python train.py --n_layer=10 --d_model=192 --n_experts=24 --experts_per_token=1 --d_expert=224 --d_shared_expert=0 --activation="geglu" --moe_layers=[1, 2, 3, 4, 5, 6, 7, 8, 9] --router_score="sigmoid" --normalize_top_k=false --routed_scale=1.0 --balance_loss=0.00229 --balance_bias=true --router_bias=true --init_std_router=0.0282 --lr_router=0.000498 --n_head=3 --n_kv_head=3 --head_dim=64 --vocab_size=8192 --norm="rmsnorm" --norm_place="peri" --norm_eps=1e-05 --positions="rope" --rope_base=10000.0 --rope_fraction=0.5 --qk_norm=true --attn_scale=0.17 --tie_embeddings=true --parallel_block=true --extras=["capped logits"] --init="normal" --init_std_qkv=0.0534 --init_std_o=0.0119 --init_std_up=0.0534 --init_std_down=0.0119 --optimizer="adamw" --lr=0.00249 --beta1=0.9 --beta2=0.99 --weight_decay=0.11 --lr_head=0.0171 --warmup_steps=409 --schedule="wsd" --decay_fraction=0.699 --decay_shape="cos" --final_lr_fraction=0.1 --batch_tokens=131072 --seq_len=1024 --doc_mask=true --train_tokens=602900000 --steps=4600 --dataset="wikipedia_en"
Below are experts of layer 2 (counted from 0) of a mixture-of-experts language model. Rows are named router (the router's row for the expert) and show model dimensions 96-143. Each number is 128 + 24 x the weight over its row's rms, rounded and kept within 0 to 255.
After each expert's rows: "mostly gets" lists some tokens that are sent to it at least half of the time. This comes from a sample of Wikipedia text that the model never trained on.

# expert 13
router [135 123  72 104  91 112 162  99 161 113 127 123 111  79 124 200 151 176 140 108 148 107 156  83 158 145  89 119 147 134 151 138 127 122 140 131  84 130 110 140 133 133  85 135 180 142 104 141]
mostly gets: " /", "rs", " people", "pe", " national", " College"

# expert 19
router [112  94 146  98 105 150 129 146 125 159 123 112 153 107 152 116 124 146 121  96 151 109 140 156 129 131 135 144 101 128 104 155 146 117 127  92  78 119 136 137 159 105 156 156 121 176 121 145]
mostly gets: " and", "o", " &", "23", " some", " any"

# expert 1
router [126 156 172 108  98 109 157 137 150 156 113 108 162 125 137 145 165 116  92 157 133 123 164 138 142 164 154 149 150 154  98  98 134 115  76 130 111 167 119 142  96  99 138 142 160 153 137 135]
mostly gets: " \"", " The", " most", "ba", " 50", " His"

# expert 4
router [ 76 126 153 117 133 144 166 137 157 163 171  97 138 161 125 143 110 131 108 175 101 126 117 100 117 113 113 141 152 158 138 104 113 104 119 124 100 113  96 141 134 152 106 127 111 112  99 186]
mostly gets: "land", " Total", " American", " local", " age", " many"

# expert 6
router [159 116 127 124 113 114 120 119  95 136 153 151 117 158 157 147  91 119 129 151 170 121 122 120 146 118  99 116 118 102 129 155 103 182 108 126 111 151 128 133 163 113 146 125 118 104  90 136]
mostly gets: "to", " at", "ey", "sh", "que", "\\"

# expert 7
router [135 116 132 129 164 161 158 125 133 122  98 138 113 154 118 175 126 110  94 186 123 126 125 109  87 108 151  67  89 174 140 157 128  93 120 155 109  92 106 153  81 108 177 145 100 150 135 120]
mostly gets: " first", " August", " have", " June", " part", " July"

# expert 21
router [162  96 163 172 131 142 141 126 142 120 100 125 113 123 111 101 158 139  78 141 102 133 157 119 148 114 154 138 156 121 142 140 146 111 154 134 108 162 143 126 184 150 120 131 145  94 126 135]
mostly gets: " he", " other", " known", " Su", " mi", " man"

# expert 20
router [115 112 143  92  70 120 160 121 149 131  93 125 118 102 156 137 123 135 127  92 116 177 126 160  94 137 167 141 113 115 110 138 121 126 131 131 167 130 146 107 111 128 138 159 146 108 151 119]
mostly gets: " L", "W", " La", " la", " Air", " ship"

# expert 16
router [113 109 155 120 119 142 106  45 128 147 128 114 110  81 112 161 136 129 159 134 115 132 170 145 141 124 159 134 135  87 132 104 136 168 102 122 200  94 162 161 111 137 121 137 131 133 141  96]
mostly gets: " p", " h", " 29", " al", " s", " 28"

# expert 12
router [124  99 133 144 148 131 126 109 109 104 140 120 137 119 129 147 100 157 139 131 127 116 115  74 181  94 112 113  87 152 139 128 143 106 142 112 148 130 164 139 174 172 127 149 153 110  79 133]
mostly gets: " career", " University", " began", "din", " %", " born"

# expert 3
router [148 124 114 123 141 111 141 123 147 116  86 144 118 119 146 144 139 152  98 156 112  90 150 125 141 149 138 129 119 103  99 146 114 172 115 162 101 129 138 143  91 144  76 131 137 128 112 127]
mostly gets: " May", " there", " It", " Dr", " Ti", " North"

# expert 5
router [160 104 107 151 137 155 138  97 143 149 104 115 112  82  88 137  95 132 118 134  96 168 125 122 119 125 156 111  85 142 135 172 134 160 142 120  90 147 157 128 115 146 108 127 143 122 113 119]
mostly gets: " when", " 18", " large", " being", " been", " major"

# expert 18
router [117  97 124 117 166 139 128 101 178 131  90  82 110  83 161 130 119  92 122 141 113  80 121 101 142 156 125  85 107 101 154 135 105 160 126 120 155 106 159 129 114 123 145 122 117 124 128 139]
mostly gets: " also", " to", " where", " would", " more", " so"

# expert 8
router [176  93 129 180 168 122 157  88 147 114 142 120 103 133 173 158 162  96 114 180 122 117 133 123 119 121 153 147 152 106 111 115 156 121 105 166 124 131 140 129 127 103 107 155 112  91 144 145]
mostly gets: ":", " such", " including", "ana", " same", "ame"

# expert 14
router [ 58 116 150 132 132 157 149 126 155  92 158 122 121 141 122 147 103 126 106 114 108 106 119 103 120 119 125 114 138 123 122 144 101 124 137 141 153 109 126  73  95 145 154 134 117 120 139 169]
mostly gets: "D", "cal", "De", "ular", "way", "ass"

# expert 17
router [130  86 126 164 116 163 157 131 130 116 112 103 157 100 124 146  94 117 141 156 122 140 164 112 121 150 116  69 142 104 114 105 130 123 122 144  85 114 114 145 152 117 186 125 148 102 140 100]
mostly gets: " of", "S", " St", " Z", "ric", " +"

# expert 9
router [131  81 111  91 142 116  91 129 145 128 104 133 144 123  87 162 131 149 130 126 174 144 131 147 139 135 143 134 152 120 109  89  77 149 131  98 158 158 142 121  96 157 104 143 134 117 140 108]
mostly gets: " film", " House", " 2000", " USA", " Germany", " Film"

# expert 2
router [131 141 124 119 152 102 153 113 144 132  91 127  93 132 125 148 130 105 108 154 145 122 154 129 168 155 164 114 182  90 117 133 114 147 145 109 136 145  97 117  75 215 142 132 129 136 148 138]
mostly gets: " O", " Ne", " Bi", " Ra", " Po", " Cha"

# expert 10
router [ 84 126 130 126  99 147 104 158 110  63 184 138  84 120 164 112 140  94 142  81 153 109 139 117  93 133 165 140 107 136 115 135 137 136  98 122 212 121 104 168 105 106 127 133 173  99 151 121]
mostly gets: " C", " new", "J", "ni", " Jo", " E"

# expert 22
router [117 108 131 127 121 126 119 148 124 126 149 146 112 155  85 127 113 146 160 196 148 129 146 114 140 185 121 133 123 120 125 133 150 121 121 126 132 136 177 129 112 118 117 133 136  82 117  68]
mostly gets: "ive", "io", "ri", "du", "lu", "ura"

# expert 11
router [169 119 167 138 146 124 133 162 110 117 172 150  79 120 139 156 102 100 129 122 139 143 117  74 142 102 171 124 104 169 123 123 108 104 135 112 125 105 165 124  66 170 110 139 161 145 146 103]
mostly gets: " no", " Re", "ona", " 2012", " List", " title"

# expert 23
router [112 146 111 189 156 140 163 126 165 117  95  83 129 140 122 139 105 133 140 134 145 122 131  96  80 102 142 147 109 107 127 162  88 162 128 152 116 125 181 143 122 108 137 122 122 129 118 126]
mostly gets: " who", "ee", "ing", "ford", "art", "ier"

# expert 0
router [147 132 127  95 129 123 119 145  95 159  84 120 119  82 151 102 162 112 101 116 125 102 131 124 120 155 131 153 134 141 128 145 141  84 132 108 119 105 114 126 139 147 124 130 143 129 119 111]
mostly gets: "t", "}", " as", "ts", "ga", "sa"

# expert 15
router [ 74  98 151  94 117 137 125 129 110 139 130 153 128 128 125 115 151 109 104  93 140 113 145 136  82 134 170 175 140 140 149 143 119 156 113 137 120 147 115 179  85  83 125 132 136 133 130 122]
mostly gets: "10", " York", "15", "mar", "14", " Sun"